From a checkpoint of a small mixture-of-experts model trained on Wikipedia.
Experts: 128 experts in each of 9 layers, 32 squared ReLU neurons an expert, 8 picks a token, a sigmoid router.
Training: a variant of SOAP for the experts, 354M tokens, 6071 steps.
Below are experts of layer 6 (counted from 0) of a mixture-of-experts language model. Rows are named up (a neuron's input weights, with its number), down (a neuron's output weights, with its number) and show model dimensions 0-255. Each number is 128 + 32 x the weight over its row's rms, rounded and kept within 0 to 255. Numbers have three digits each.
Before each expert's rows: a language model's description of what the expert responds to; "raises" lists some tokens whose logits its average output raises strongly, later layers aside. This comes from a sample of Wikipedia text that the model never trained on.

# expert 11
Second or third piece of a word right after a starting c or C, such as c-er-emony, c-ur-ve, Con-cer-ts; also young, various, candidate.
raises: "ion", "ile", "ores", "ata", "ify"
up0:167155154064137105127123126157104085124114162092188125146188145167183085110111130186134148141135179102166179096073161080136119124086178154141191154106113161128077107172118147103146146135125139199133087109210089101089100127161161134073110063148112130112116083097082159182134124086190095210127156115116088097100170071125115170124183092089158161121121156078119104171115147152130123176140152117097118145119170144101097112121115151152136132090084097111148153167100130120124135153133146114119145159180087157162159196071105062097094058084142121124138131124108105140131092160092111180162119107116184119108122087185153140095112095107081117162141134122150176107114093068143132147131139145100130114165127165144125133183142150156071113072025131148090113156101126170108139144171126
down0:154133107119080099125129129123108146138119121103146152132208152106185096092104216087121160154161119126126098127093143136124101143143088060171104075094205177166125067146179130162119100080181165142176140147133163157181149157099159146099125100177124197122151135048091088143114141105087117185179098156092109192172172106102092171102158122147125109133109126172125118136109164126175147133153140187192082132108157137134102092126079109122111157131120137149130114164100166135099123128114113138171181094140125073144106147074175073103167174124116162094108137114119163132158139130112122078115167143063141117145156154137159107121095040114090143146113160153143154120096155055086152123098112178144164159112180139148084147138147130062181055121164139129111133139088145111075164141090081

# expert 4
Bare space tokens in tables and lists, mostly after pipes or commas before years or figures, plus stray pieces like if in Beautiful.
raises: "°", ";\n", "ion"
up2:156095112179114123118111110080189141172102198113182163198133124174133072173122101135133231116122132170164161169151153166168128157097157042128140074142143146118126060131164090080124135106138173137184095151167113117128131116089160080085092124150105117111114143088180141087102137086116164111104126134080123105179106167139082143117113107140085131128172130147105140147132221157046161115109097121086106125127105120133138104108123112099124153098157163121094103136143091132128154082166053117119144175118182128113109157135133132114183079157181143133092122129172154074138122152085087133064114128156147123086107102181169107062133154191114129172084115125108178175099144097137089107126092195110115113173148077130152104149093097142111127141125160113186122129066134133156076098118104
down2:150126141130119158152135076161087079192122137103111096109108083108118176112168133079171124153139126148037094145149116131134133168153140133144043132133163128094129137106155132093146047158185038116138025141176144138085174148111110088112109088126146126166121149026170205144145076147104175165093124135144078105092103135160194133104165090113070143156111134115094168150113110130138159139178146075160151121145110080075152164116163141142147174119090130150069135158139135157140149094147087125133086127160161093103081115155139088149134143093093085107157127107146102104174142163140108082083125105132163094124141112141152102099112169115099154111140126101070112184193150101138129147164162130170092172081148143092099100098149126140161181157115194077165120150120139104145139085127106

# expert 1
The space or opening parenthesis that starts a value after a pipe or colon in tables and infoboxes, e.g. | 1994, Pages: 32, (64 ha).
raises: "1", "Spec", "7", "5", "°", " Authority"
up2:129139131116113109104135130081116087119134164069113114116189108101154134149164171156074160140091156132137125112114160132128084159161155095133110132083098150158139109168128060149078173130089105144127133101143078104101098134094084092121147147113141084140111144172137220171174169141104143128098104098098115112130135163135120118156104137136123089173135052121108157088147172177102126106093140148132093131120079188115073132091135187122209153106134113139121139160158132172112149149185126069185125098154078161110153090098143124090145182121142109149180081079134072090134106146106212106151127152051124113173087122101166166140148075143120057119112168058137196142168159129123136153083128143154142126129123164134145063100148089099129113134114064177176192192103159086188156153104130
down2:155076203132138127161120115105112088206083136158128133152071163044140058120119081139166158123102149113171143097157156150085078094052114124175077091134108113129137195151061101069109070108160151103134112126156127156152136090084043137140136195145102154133096178099113142063126170088120104138138125140057126073142173111184082136071161156113100142144058125111144086130138106119143098111182141198087148135129133091124134140161147114084147133141098134130118100139137149126159099130080083141095123164081171105156097140110153148149087101067140162119124137079116108168141134136156129141093088102097123101059104116126149112121092154139128128164123117126112100135100058139204143154127090115182199155125141125139103097129078190115152137129150127139128167082121178093100119079158123